From a checkpoint of a small mixture-of-experts model trained on Wikipedia.
Size: 11 layers, width 256, vocabulary 4096, 28.7M parameters.
Experts: 8 experts in each of 11 layers, 304 SwiGLU neurons an expert, 2 picks a token, a softmax router.
Training: a variant of Adam for the experts, 561M tokens.
Below are experts of layer 8 (counted from 0) of a mixture-of-experts language model. Rows are named router (the router's row for the expert), gate (a neuron's input weights, with its number), up (a neuron's input weights, with its number) and show model dimensions 64-127. Each number is 128 + 24 x the weight over its row's rms, rounded and kept within 0 to 255. Numbers have three digits each.
After each expert's rows: "gets" lists some tokens that make up at least twice as much of what it gets as of all text. This comes from a sample of Wikipedia text that the model never trained on. Tokens count by the router's weight.

# expert 0
router:124127183107148144107111124074144162093116132136131151141128143140124136122171115129118105113173160116114161106129136130107140086189114140125131145157132126113103127130089137093129126126139139
gate0:158108172128125146149120117111116127183162128151121139108114154128177120169175143123164133122097143105098098095136131148128140129113165154145122121121138100183099116188121182136117112133114103
up0:130123167148058132162134128104130125112146091107137130102124117152128119151143074104160135105152112117137121148134161115093059140145121127097132151166132125141135099131096117106095101144111097
gate1:095094110103088136101151125122123134104100107121132149113185135137109086114102140125108145068166149103141159156157177121168123168143142104114172128162145143120105157136134163128166142129086150
up1:083147104189143109153137119126149111089123167108166111141099136138080146121092104129170142159104113173121107092158171090111169176091124152136133166131176143150130134095128073103178099109125111
gate2:124118116133133179144119166112129122134070149128085122161128099153114105143133170128169153121153141119077129168110134141087129128124116145072137138139155118106172157095072120102156134135111089
up2:116130157092105132143122138123134157120140136140124106123090125153153070133113091120177120146111134080115148149075127118137141099097085148146142132112166112145145138132151144091141081131151099
gate3:137138148112114143126116135107137151114142161109103131145112110137163119165128123139138137117099127117135074139099172130158135150134142083134141119138141106099133106105152148150120093071125105
up3:101087130106112094124147149169151145164132139105168129136133131148099071125133129149143119170111091146162079123160090145120100085142118163136141150126161105155149113107147103085119152163128140
gate4:133134144089120147189157141116186130151133159139120099088134140122168156125097094122141150111066146172128137142118132173105108133109102128085188106131125167145128142135091159130166129110114108
up4:150129110140143153170134139093117147158117086107181135064103158104099100138115075146102140114099186149151148141123123144110155144110134132124099114125139126150077112172115082124120128111104101
gate5:125123108122122086095099140139078134145138130107161102113130128155137139117115163128153148110091145164104133112120099121084143092116091106155165127150129117139138131163135121141099132123160139
up5:126109137152130108154126097132131137160172145146130126133129143123147118171146162185136148175127128136106112139118110108130133136121145067118118082132128134134108151112110091109143128103173151
gate6:163108138147143092148134136125146166087097143157131178094166100137109136141124099133120089121155129108154148129173108140175133124095128151130132111096109128110132137100151143129130140133120139
up6:126105119174145109099179137140113155136148104137102146081119142149089170165138113157123123127144097134110133141106131144119113099144113121144128113089160159151065179127134154134127132126134108
gate7:146101168123064117177120153136142126130139129089106130159127093147115130112118107114175103159123140146153124109132083125129163140150098113147082109105098118109153126119139176123090124102148091
up7:085142124067113117165161106120156147120113108149133115133101160148131112112095157089152087078125108151105122122120158118146141128156168109140093106088162102123110107137077118124155043143184124
gate8:172117091165144110133158116154103112173145090174115127156161108131133142137153141200121175114126129115111101100136079103122128135117146126121150139137107110073171172161146160130134113151142170
up8:129122154122146135116137104136089116127162116170141146135164119121168120103160169144102111166117137156118140104134126124135123103133160133170130116131080138144127136130159120141138138138186107
gate9:115116161106089144123095162109130128126159078128115135133149142131146082134119134148112109156111131153135110083098127122097121124099170121134148143126166135159133174131115131121126095141143096
up9:123115086138154107125151105151094138151117118115145148076161155154131135137163101129111121128101170120142101099129166152089177129128155130096124123127126159137144140127118093111114098120160146
gate10:112135152094161157092113128102128145162145124119079095123122168132115123083148147134103121132136097169121154105098105106138138124106176124127110111154140158135156137127124147154114149127155149
up10:165148164119127138154115101089120129161131112138168119101100123136123144115168142163140141123105117068203148162099114150112170123152157138124125125146113145132135100134132091143130133115170136
gate11:129134176150139080160104069094127098137159133138121143128096126118101100137147148133103139143112117159087090133154152165163169148148172133157142114126141129123123164112123153120138109133131121
up11:129127113093096176149139169142131112141120144107116134157134112142125120141100132136150154157131098103131125123133137069147156139085107139118172105133160132151154142074130105136119125090123114
gate12:156126118121152105155117117071158156124132123129108115175150116120124137122126145113070153166125124164192160118148153116173098154112161139121136134140173091117128138179117127111153102155101135
up12:146143108170098136128139156147112122128163138175103143118088143130137120116124127124160161066117136107114094146146106099111140142127132109153102132160146156110098160125143095164130109141158091
gate13:117146122100132158167147114122157130147134183138125127123088166125073166145078143143094108159141089111103153136118093122140103116160109124153127160130141113135155126138133143156117154142140118
up13:095149095168128099115131137113128136138132131126123156102181135125121101151125150171106132124096120088108108111143106101152097126116132150182133160130099125136156131153127086109176111133121119
gate14:117139144141107102133109164133108136157097095107135127083145125128119134112132107150161113152147139120103114144094151148095142145125092156125165120101143150155174117147152124076110116183140119
up14:051150130080107092089132132168164132105109118137119135106131147137134088127091105121165141089125135087148117126178110102164116161118114164116127125112141115163175126154124111105101116149130123
gate15:121117130166081122105107121108153136142145152129124179100122152159148152135123168139147139106143124135136202132121095124096144105165137111135098122132148105121105081148108126089161093176158131
up15:155158186086126132132148167144161139111122128106100137146121112081094159129112171116123112125106089132138131149133123131142102144142087163095142107117127148109141133147134138129135128160091138
gate16:140133100152105103149183107156126120120128145136095123131124133152141134111087131126097099127114099122167124140176116146179135094142163102134053132095098100074155128147107138117157106105130115
up16:125133159084079146156130143126074140125165120093143149147110125107124133108146149118143116160110107099123158094138155132162145132142082122133077121169106137143113133180129131114101150131164137
gate17:120126170102134114108130157106123193121144114127101143147131165154120083124113100149151145127170126118137138132157130171141134131111110150153103143177126067158169125126129139123135098147136114
up17:121150132124072097120125155141113109129096130123158100129125116126104116153130135152131110155117151140158117148197111136145163117153143100153098150130118113131128149169092111082130102158133175
gate18:141100151148075150128124150104119103137090133099153088124148131140123136143144137107111153170107133121123137092134147120163103176108107115122125103114145090167105100129161123167105136171153132
up18:122164075122165096160110140146122116130127065183140149128140139103132119167133111148155150136088143113087128104096147086133099120127131086105129162134133106124109122138144122104145107137167120
gets: ".", " was", " to", " that", " and", "\n\n"

# expert 4
router:111095083098109120138139143148091105165125107109118140124149121136142141132123152165086095137176089138143109158104130145133137139143122103126152151140115170170115102144129096111137157115109111
gate0:129120127116136144098095117130156152105167146183139112122144116108067116155130128109118097180141094159125142112136104105131161135111131109106143169115136108117132144108121098126121135100156132
up0:139127145126089133114173187075120110112145136148137129099118111146141119101125147147134140140135163114145157135161107137121148133165125121126122115156145142091155125134088133141176068121145095
gate1:123131120122121124129132168091140154122110141164166157133108105089127066132129131103172093131168146148104104098139146153099155099145155118081135154126109094125156115113099137156103084077127165
up1:121149150115094134092090082173060096123132129117106117134107164105124153131129148143138120089127131099085170098115100105123102134138095136109137133130108109158075109118134132156101165131132135
gate2:109137159095118126141095182117136139120110125149115154156157135141135127143134110183088104116155143160162129133072144141136127112127080138130174120139137147131107139108115100122114153140120147
up2:118149080143140115135123126152109150145142137126126141132144102102105094134107136113152142161146169124116092118131139133130117167140123130157108151138110125136115090117122096135067154158106171
gate3:151084125149102100159142123162104149120129122184133142126153076116121116117142122100086134166117110112119105159113138122111083140134110088131167128127143118142096098137146104128107158093132157
up3:093102111103117084144150142097111135094102143122115122152092179158100086122143168098125144104109081094103118121105131086139118120105165127156133099111178124133120153042131105125127120163123186
gate4:112109125148137170180175111130119143143173114085081141122163102083144116144132127138157142107151111114175135149121094128112089173070111144146163143142177110125151105135073138119125095143072146
up4:143127149124128135130139153106125119137124116134108110195155111133123134128129139104123167138139144147121129112143144130088149153159113147153103155124178089107139145105110077132099148154116113
gate5:132145138154143150128147122122116111144109123152144171099174118144108168110101155172136124105157108095110093130143089166158112083111144120126153118123159123194101159089106138138129122114098118
up5:142123131149098140118085132126127093124142132082153140117159151161126087121109142133149124125154148121149129124119130133131135134132144124118121109184123103113076130099101082127138097132106171
gate6:148157128147117103165150117162133141129154154115125082112132150157183100165131135108111117107113115140131151121157107160175119117138101155112145149089086135141114141094089121100150146120091094
up6:107121165117122178193144132111156148151108136142146113144139132147148158100117097104097097132134115137104093127124134154153148178125130148123180156083090099142092139130140135133136142128097132
gate7:131134133157122084117109106142114106144132088131137114138134103167145151134141090088099075132117124097179114127123098129136084151118172114107109134110125101111139132086130111134148092113116153
up7:146124207145147150149144134143137171116125143104086109120163140121124109085127141128173142132105143104149161141140110146153147116133079155141155128150144107167100101130117144126183118137125106
gate8:100112092100149094078094159147112103119136048155111121119184162141109157107130131138104161141120115124121136139087128152097149158127128131090147137108167139161156064122143150160090135126144118
up8:097152129123116126105082114112161118114122091162105120143151142120136133116137130116111106117158150103107148137112086101120152134144145162105124137075170168156110142151126128132147126109089126
gate9:113137146144127110162157116137142117152163128147114097113119151149127146122134123137141102188116157131136151127165137136192111132151136140101129134127127130124138135101121144139144108122157100
up9:118141121131153172172157142145144096130141101129137117109141156141147108115119086145126076114094122137114096094119144171149107112069134148138134151132159100153136090107106128100146132111149148
gate10:135150167106159078087194145143120115119145081151140139128126124151164117139118147110128158162093109138130130130112107160122134132137138118119106133145124121117151131153125128163113126112155124
up10:189154134148156089160116151138104121117116129142101150137138148102131081138115108126108116111156143109135098126128109101134110145138136143167159081124126173109132182127147101083119097127133125
gate11:168136140182129117119169151108116126125173133139091138159145113165117149154115163120134151147127135100153128114106139116127124167132098120136147123112129108143117087103092128156151128129115124
up11:142139110106158129113119076136104137149131147142075146151135091110154112121148174101170184154123132160130127142113145157124155121203091153127128103154137149162131137130143087133132102116163111
gate12:158077153162131161141101142126147116098156150145128151122116138120114081127157175149134102106137153126167096119109118170127134114148162156155146130109105114134084134135161158083118102182142097
up12:103145132105116136127156105046167139099130159101120138089174175103153120130156116113157099128153145142164144129123089071089137174198131105145132103151110121109113109094143160156144128111132158
gate13:122115140128131151138110112147127150185145142122127116170123108132174138135110147145089114142136143079125118087113120125120140090157091138145139152147144154138132169115152135140134131122127115
up13:093160134135090115109167094088110186129124127111129085157124141134121131136144120168120085108091125130111162125111143127132150053117139130143122126147151174130121162167133115117118139096135137
gate14:155108127139115159133132145157142154122085131114142109114139119136129163124116157082098121116155094115148133151129094131137126155124112137115163150097148145183129102143111130137127114121111090
up14:110128103106121179127092089150097143150135145101135127140138093101116158109153181151124172104140138112097114152111127079123123143149180119154125109126130123107085116127124162127165083117100074
gate15:151148111159128112126114119101146124136140134076135180151138111140096130113136107167129121079160187123140143151156097097166134118103149114121164181123132161110111155131117134172106117077145165
up15:135103181125157132142150163095105126172115079128174137109125138152132106165131129129134121121139083149128163144116146122179104119108114085122169091129154144149139132072144143123155169124087135
gate16:123143121150128149084184104106108153153130118124119158131076125143144134112131117171125136153186129140193125116109149131119093171163140132109143130108099133137141123129147119107118132149135150
up16:124149102143153146137136133148115152103103092093146167144116132121102143112094178085153148151135123131082137122159085148152140164121135137157148118126116124094133125153138057116125136155125111
gate17:114121086119153143147131156126105116151100172128162140116112080169126147148167147096141131113116145191110135140143131105139172121145141164158192160117137170088122103129085107091166133100123126
up17:135121130133099128159159129124098125120115124165143107114147130085156122106146155140136166149124096153089123154121160149110134143138165146145068098108156136092142148178132099174095167139173122
gate18:119103153163128092114142158129150132103071144139121097135122149170118137143108151123143090167159147094079119165149125158149151121122105138118175138132128136129148138137120181153110171123125120
up18:106165156147141161110162156169109130121106145131121150128131095163162108126176102107132128120120143125083139140150078130114099169151117148142109148140142127110139163104128138158117175187125117
gets: "\n", " |", "| ", "-", "|", " comp"

# expert 6
router:109155121185125140154117129153133121189141156148128117155161101132141134126147133123104131144101144130146102101108116116140140118148120147086121107130163134153157162100123120138128133156130117
gate0:160153119164118144126145141136100125116130056171114188155142114126106151102124140161134113130124158098135152168114148103147109173134108101132112177127106078171173131162128148077148134177107143
up0:140109149148133105122088158142134177149170123102142132141120110120120072124165101120125123120109124099122138179142075163123134135171128096104123159111069145106172118152103101133136141129157148
gate1:111162150161122128074146126121174149119135117126095138096091091129178169144082110150124146104113161146077139107106090126174210121095103148132155117146135136098148141112114121149146124144093135
up1:159118093147138083112129145083102163122122109147088137150130139123094143160127134162150132122124144184136084133145126101172155105087117159120129101136098100119123099169112136114146118081131135
gate2:161126094113129085166129143103101123166112136108136141101105112127146140136149106137129093135137176100143104109107091168178181126126171147173132130106168087121102143091144100119122148157142126
up2:156123107122130120138116124141183140127110140126145111107158102174104130147103101099152130117179169143142089103129089162107136155138177094106140094127173135167097126131117126141129123177101151
gate3:138158154144153143185112114091132121123139128118143162156110080164132115130120074167127092123114127105144142108095109115117126126140142134161126120139161113124141147099115117085123095163078114
up3:134154102120104150128155074116160146095187124115174135120133138114118142112128143140137135091127091152187084151151111149062112120146098128144096131126111108150137163163150125137091145088130114
gate4:144099114111106141109102107136112087157127122166137149156129117127100101132144105137126060137107158129127132141124121145176122125140115171127133133156130084156177168107105149164103137142142121
up4:149156124100177139152129117164115149127111117125092128119137137121133074114099106113119125105152091161109114139171113152110086175153113101123135158120135147122157122099088147089132134147132120
gate5:100088153153117128112135126113106142172092124100107118092145151167126155177103142128146131137121152145143213154160140168156149123106147122100151129118133083137180168123155142119104120115164156
up5:131149096141107140128102149135133126161145168137124136141116145137148106130114138123126112123149137154131131141119129077120163078145114099133149132062183110149136109106146135148112104122122123
gate6:130110149142154126139120154129154161151107143147159174095128106132122112146113086129159142134134128122175120120140147117124147159106166092102161094105160156109152130123140142099144141125133116
up6:134169116086105143208176090121127122161151100165109111106122126159124071124136123125116106144123146113131119092120133130151157109139165100082162181176157144123152172125162148130160170119122106
gate7:143110120152145155130162101160119144119175149123104174087184151077031130131134125128115090123117112097155096107140144149139152096129103126098151203118129113159119143152120152150146162096156162
up7:092127131137119109097121114143139103137101145151150094140127126138103117150147109130132130115076184133157134112112201110113137141087133089141128064116132099120111120129121115134173118124151140
gate8:168152137121152090141096121124109087140137161127137114150161120133128142129135129102137143129132132098153086116161110157142168138175131142117109118081138099132147137106142055157148153134101077
up8:194129146159178145100128127118142112115119138119130164166107138129092144174151129123147074124117137116120119101095134062135185127151138136128100116112163132104153182135107137153149115097152116
gate9:131152128109144136165120089164165136135111123114118100158132110156142108109138164162164116161075121154088147111138098157125152119124162079117108165133107118106115111156121129133157113090099094
up9:101123145160133129148082128164127138116128147087098148132112110118140095116178138135175127120089109139129111169163122139104091147176125119150123139101137146083152134137134076100159112104126181
gate10:095103136118118180126136105146119155198106136139108139147143139144157113168163142132114136184102154131146126107072165147132145132113146135131165148149105161140137122123111135116097087127142162
up10:185112134150099091134101163144125083135123091117120148183153106131117151133133123125126149152124115110095100146114155090167141163133162125130159150130110135139143080097132141162150167108134109
gate11:126153158116108117175106105107145114153140099149152122154106077143138130112154100153118146142085129096086111094139161152167072167074152112107112131109152107154153124148104096129136165171162129
up11:181146117130131104123129155147083116103122137112123148143108139128105113113109115074122144120100121146095155151119123113078110119105155098160107143141119113115126141116134186147107104134120111
gate12:187093124102175096151134137128128069146116105144124133148136090111130090136107127116140127144152122082093134142144112128120131167129135142120121153067118139147109096150108114106138142161161130
up12:141115137138118139131078119101080142104100125106132130099096158162138119114106114144100142155091096124117174155132156161138110089124159130106147161126135127147108142141164125115123110123137116
gate13:075098162152112117103120154115136138107131142131127143127148151174163149140111088118120092100131079114112138134133116140124166127152127107094160129158141132114125130109095188124161151173148123
up13:142070187142122116134107093133105126151132149111100122143117135161146122136114103176179149140098115111120163160119145158146120096124125144112133117158133122096113170129131105124178118141107105
gate14:140112123156112110158155158159099131135054132125112126097112123142112154104120143101117097145086100108149091096105157095124140094082133137147134120108139111152113173123127139096154120105103117
up14:147139125111141142138098114096109155168125113154167136155102111185086110154146139124126179099131118137148121159113085106116123158153148151122138170122144100132151143111158119122154145138160149
gate15:114093121167115158155123145126120130173129112136122126134169088101130119159174109139113153137110169130162131113102143114140166074161112133134127133120165112124156138142132150170063125102171158
up15:123135134155153089149153122154132106152120124147192101132151090115128141145102109136079142120135115096142115128132134098122119097102122103077109151070118161123176131131141157149133158101103081
gate16:127163087107107163120127117106071076115117100108106144118129139147145093130100158138135119143125143137169133083118150083131136156138113161137143111105136138175122142120157132127164129141151162
up16:139129140122064083110106138131150146163140119129189082101111155125132115113111094141072147136136117150150129144129133149127171144117121087139122155130146085103120136098147121122116137153134114
gate17:118092104179146087124110139148139136148161109146145107107151137123140132141100073079152111136099126069145154132170124144141110148156106128144111067182149100128145116139143071143157101153133144
up17:122125123112125140119125137115111127140087090165135144167174078118129109116104140162158117154116122119158106075106156127083167134165152126091153158121099101130157123116132133128094143107129112
gate18:118121104095117166142147100171127101163148133140121135117112123120103152131143086143128127108120124107150074123136150110129157108133065147134168148131074135125154124140169140098101085131092106
up18:097156123111154105149143158141108147106159106123161112141131107147109102101133164127144099112131165125115093173152105130120112083109133153152094175143123162165114167093137161107107123141123128
gets: "\n\n", "-", " A", "A", " T", " \""

# expert 7
router:119111154084088162108102119124122177133092081145154147133117141101158127125171164150124133123124155136144132128139102136079114167132149166124170148140109109125105121121167122148131096114108149
gate0:139151165151125153138082111081119114185101139139168137086117131130134128139100113118130099127134096151136134124145133110138086107169146143117177109101140176151134160116143084128153126120136133
up0:144162115071121153139142136151140165137125115148134117155135103115132115147102113165119148122154099127121134158113167126176127119096140102158143110142136179113136138115124141057143131133128116
gate1:162155135124114130155105151137135143150101071130117134101136154171100150118129148155108142154147135119103162146115144132140165127150157119116159142095127122071120128134140155100137127146151126
up1:106145107122115150106116154128122135116156154181104130174105103097172130120118138118163143116119109162105149147085116160137114134120110164150106096135145158102170097119106139142129159119109081
gate2:129130143150075103138091101154138144101117132137128163182099124151129089122093120135151117112137115094205142108103130127149090131124136119146176172106143094121173118113121109114083078083128109
up2:172120131089109135093156113106131147116079107116151138101136162111114128090097109151125127077156160144135141132150121117155161118133147136136130104131152141124087164147081134104103152118093099
gate3:127172094147139136148156118112197151135120173165157158126117137113150174097150098162118127139112123119103124122106136083141095104123141148098143155136121157195110119134075130130111105148152156
up3:099134079121174101124112083096104148139126115154153150134121119089144119108100135170081129086116129091116150163092139136140137103128131137099136157096150119149120131131090159127140109153143150
gate4:103120113165165138174082139083097126134112142128179146100119125133139140168107160125155147115096135174124123102166137102126096137132117122117147100166116141132103131157140140113140138099184095
up4:156135160148164155102141152128157164128155148112100116159102159118071079131107133106121064162136162113143119124119088177141132110152146130143095173108124113150112115096130144143149112100136101
gate5:084132111123128141179133127121114098147124127137135115162131145130144143146142136133118098112103129122093125112133121108170078132102131116097111127133119136070146099131123109100114117084127108
up5:142150141159109152154119130147170149151140112126112148184099133109138126116147178125131129111134120088147079149152114110100126136161142077143095160122112142097163176110101139145164158101157137
gate6:152105142170097163140128104178100120138152110152150104120105141117101116140133147155114123147095112109115138092130130132141127098146101097162144088085140128119157172153133090119156128101121118
up6:105108130166153084141117147134134135126125145125116151069098093180077102123153148115120125108121107129081157083166100153117087125158120116114117111074118128163153112087142106160123109141150110
gate7:115099105167091116150100131133117125132144155117138157120098159148096114150165151154157104135143111162165116139104159138109115162150106136149112143172165122131168138129147145142130177128119128
up7:102135178120147127161160137122113147110169119149146070143124117116152208124119142149130158126115157101097130133120180158131132132098117118113158139111100120148116149115138118116108144093167141
gate8:116116133148155134131138165142127155175107127138123084153117160135138129151111146120096068149125111115163153109103166168145107133142117145123130159125115070113138174159124152122102131133140103
up8:135113144124082147133118172152115173086105122107141140134089109150096108080116105123130126103122099141196135128143129143109165127112128136094110134147098088113187186133163133147170090133130136
gate9:137137158131098149103120096141122135146130112153132119101136097141135159149124169139102150105141152134131127099119130146137116110126092116135191143154154138203083176136119104142133146126159122
up9:172122119139153113159122121119133110131136144087104144110119141075148136144114151148119067130122133111162104115158108155140130122134134120136118141135106164135138168161116172131124143129117151
gate10:118126130086128128118105164094123111112138128148169164152095088166128128123144113149151153133144162109128132155105122121136152137090144093128093138131128120126116100125109125122104132132124111
up10:122165142100140156130130148157127136121114160159113140139128161132123091156152150157114150122147139126143129163130150086139155118164139105137138142107167120088106163133120154133150134135129103
gate11:138150133136122124158135152165146153147179126128120096117151135175169149115113125116114129139107123099167135084115096122103108095155062109123094106121083126129108140089099121119149079118145141
up11:108159129136148133161160160138155150089190114121117105154162134108091104120157126109119146120152109145154128155114118180087147148135126126111158119136112122143145067084133110120140120137115112
gate12:085168103138128111107110095121106086101115140153149100144066125091093124106128138149130161116121092088095142110104147119127096138153156102125126147153127143126132156117139125133143141113159134
up12:123144111129123173144093101090115120101076116124152130131121139144105136123075114135120173126168118117136174082109123143109142078113119098129166148120192171185149093165145153135111125133146146
gate13:159099094142136102157091124089125095120164124137128131147105135091108107152152143140117102149130127133109135129149140124131113093194136105112171111155115146093152156126126152120125143133181092
up13:137079106107140125148111150153165119105151124082113096122106162078079117122126081178080127147118139133124159166120111097119143130148104136082143153134104124135136133129134114120154135111130105
gate14:087178163139138126115149133144068155125175140120164108147185106134085146145121159126128116159123124101127107103106111120116128112111131110146144154112144124128141104113121137118105095122164101
up14:161166143106141131107131138125115129129124147116094106094101147182094128139126135164103152117115146100159176110106102128095133098142099129121110132116193140142154185116088105141136126121149157
gate15:104138169113128112121156166144148132136138092119102150093133111138114095121084157109137124103120115086099158131103152116159116109117123151072120136155108157130093108132141167113132149186147135
up15:096147131159129070142086095133112101161122091121127124139118122126145114155162150114098097112161147113131114107190113104125096116160062107107114155141144170120141124121161064165129160106139141
gate16:100101143105140070149107069121123141136162160124143149069141119127120145119150130147163131122123112128140150118155124131135131138101108129141169120077171096106102060156115171131114125133165093
up16:161128082136131133157160121164134125137087116136127136174130130160114116143126125096155148148139143138132126174125127148122171164159127107168151143130116155128125094139112132106167144143109116
gate17:098119112114140107138114168090159155177116121169148106120125144134129159133090102112103127151129167139076138148144148113132130145098103139138080158156130114080133131150122165149150136158137126
up17:126079126131093111103142101162115130133140076109145167148151132122137135132100116119173094126095125160152121097118110116095149091161122132090155130151121106112177119128078130153160105113118129
gate18:148131135199141150157163126143088122170105126149175119084122183121115134125103154145138140136144110130124176120161108146152119154146086143131169115139117160110157094108099137152147112111087181
up18:124175110150162081144104115131146100144168150139126127076116150106143090170144139104167107125088185156148116102142163121107179107121092153128147142148146112102110113147146081127161116130144115
gets: ",", "1", "2", " |", " and", "\n"

# expert 3
router:154108119142127125153119146119162178190146174098158088122135156122089103132059115133172144160141127111146108113136124146127122142081124086145149100107106144115151116105118116108107113092148123
gate0:116124111147155142139111100122130148172126122129172147128131163149098150122143125132133108148135140094123170113155153101122144130192169167108156127116145109129132100103175091104110126152119115
up0:088170133141089118128151111119100122159114125116103140130146156131094108166121158089098137113115106107109100167159132117149124087116141159135120075113111156104105072171107101123104093124111129
gate1:112154141122135129120131144147139108162167131117105150119119096168157118129150143128119143123161123131138161093114135112127168108134100168110151103104100147136130134125148133114108153141093145
up1:143129110098118109095112155083113107128123164153134123142094158192150082158144124111168156111149143165174127115167183165128137090117092120123136132090096114105158150159094102109146098064147139
gate2:090159074095139127108124124124138152106128123120153131135118120147077152127127150082130142129117103161150120085154147090117169134139096096094171107115136113135155083136121084165133126121126098
up2:187111105111140087114108135109083126109101088131103111179141142137101136144090141103072123094155116159153132125146109151114146155105123127163095144129139083133102129100134130110129175156129131
gate3:140124126120107134157149140127102143132137117070115103109122193148144127132124161164150086118102143148153139151074105136082089124138159156130118153105127137137112116104112115172128099113135108
up3:135119109121145134162110144161138156108117067084097105111107134128139099089145164144101091098112178121173145119116115160108131135122131102113107120156135076138132099122082142140145149122102125
gate4:102155134123148119125150073157107116119147132120148112143129128082130149127103110115175101128100129158136105113122157134147082133138139140114122165123124141143132115175110073139142104140150163
up4:079148118095088106117101155102133156119123151105116113135164064152110169151109106113143107137146160130108100137104101103098068126186147161118135079166173127157166115105137144141120116122138170
gate5:119121115113127121150136115144098119174121126096144180146081146109113094124126145133118159170123158135138128134093147099145101143165138118167130107116095094104108123106172165110187137155116101
up5:120151090110161144187122120129124115079086114107115155110152167136163162124153127116159119123140114118125138102117151131126156134105110144141122132138133117144130114175134133160091145137115130
gate6:114144114098158159101150136145161126151143143155102111125147158130118123144125136089173145138183118160131170154133164071103175123178118096108164157143068131110120131133132131113156131142202147
up6:147107111145093138122108145138148149143176142127144143124114101128102116120136111156125125125162102101158133119126165133086144128123054145105119100104092153114148127127131121160122115158118117
gate7:098131112139130113157091140158134145146113128131118154076160154135146112119140120162093143128093142158132109132110110166127133125121067124138183112119151143085110147126165103167152110151111126
up7:112100114116136137129104076150100089140103156099162130127156110136166132145122103167125150119104099063114120133104175122109143123143146161113168114112135133141160110165126153136147127098122123
gate8:131133095099155143095153154119143121151157126112125119095161073125167140156139128133100058091099105098083107119133104107153085110138117134120130124194144100181114132145113144136146145114112119
up8:129074218121102128118141083173146144103122134116121147119104163098114100149151114172157123151135166140142104145116155165133124098147159143128154105084083150121154178145110126141123131172128174
gate9:134145132111139121093143102101135156161114147097161108157102117118148109097113093168139125147102086119158126103125136112122108137106099124136121101147127131175129095105093117146116112177127098
up9:116133147155142089131140154115132109143148096156134079130167132127129127117138139118144131141069116157114180150146087119126103157169130118132119132091108145098150152153114200097154125130132146
gate10:137150092092109117137169168110145084144115117171165118133084123136143111115152103133117127110167122149114125141084152136139095156104154133151137149157126129129139104149101100093125159085139093
up10:166095126147160150147145095136123077116127122137171122113092105103173103107140105147121157127148087133151104143107176127155131177126130125116118160095124124085065122146161143120133127121115127
gate11:092147147117148178119130085152135171137175145136116080128136116116118086131147156114137125139124142148139103161144107081141146190126137142108152179116172104103131101120121121086136139178100107
up11:108134138141114122162099109150118137137133091112137067115165097128108100093141134158160153108126154169082091153156117074122134140140134099104135140117160081111098092090122114137099112171141152
gate12:119094146147098157126127094118126068109084135086119130130106150130131123147139143129093134114145128109107157173169129163125141117162163107130111130169177152153096127137113139116111131131130117
up12:099094162164146114149102156098141121120151144114081182113112153098114112170140102153150123114101109136132111172112140166156133160129161151117138136122154150108123152122072149097107105172115174
gate13:100095106156125164119123121083160160153131182137122136117148102131086137151120126119108151155123102114149152149151150137118149132128156157116131195182177145115113136133148114109102088153102142
up13:111169110193153127160161144166159110099186131117083139109110119068135154141136122070132097172127103099135139108122102146117112095110168162104132168140122110151117130106161101138144155102137127
gate14:152107121137127133139125135136100094133138137114113115121129098157099114177148139137110131119134113128169142128105158125122116112132160127166150128104142093126122137089111110120137170102123108
up14:150137112128113170099097102128138117101136103151124123089133136159100097122137180129141113170164112139154134136097151153096102107122113162100160131179122121132144118177122146092148147112111122
gate15:163173117146090140124133100148137153147118129093130096178156110146138125117106150129113077168151100136130121121147093068133127098144153148138167134151130097107140125115142119145168121104153079
up15:114120129108141127139112159142135089121116089131101107133106124160126144136081159120151143113146126135120145062150147092134090106122148121140103129103107104151094069109160160113141111094138121
gate16:126177114109149155128192070106131105122108158101126163133130104124114086141119127129113121135101144123166157133101120133122121124127109100108140107124124167099097132123139131107130136151128129
up16:090162148102105132157107141119152137147105096119171102160097118117135126117098111197136113136129110127127118110140160122146131153101105149133142081131087094112130133127140132142094168159120134
gate17:127139154153148107100113140115125129135112131110142126157116118125186114128146122151098136134151120102137128148104100139102127129134126112136115121136119110141097127130103109122113099115085128
up17:120111140148141102123126160110118124151100141143115124113090095136135127136157120100159155146150144129129089142175138076126147120076123111133137112130111070127088180104107168092119111139161160
gate18:092125085113176130143140120122139177128123081127143109140141107148141135133124158118096136141171148107136136149132145115118072145149123179084115127121110174131121095151105151118089105121173133
up18:110106149110138093120134146124105135080157088127149115118118120129117171135072068114086127137124135144144124083128175145123137158111170116119107115100136073117166109120125129143149140120175157
gets: " | ", " ", "–", " r", " t", "; "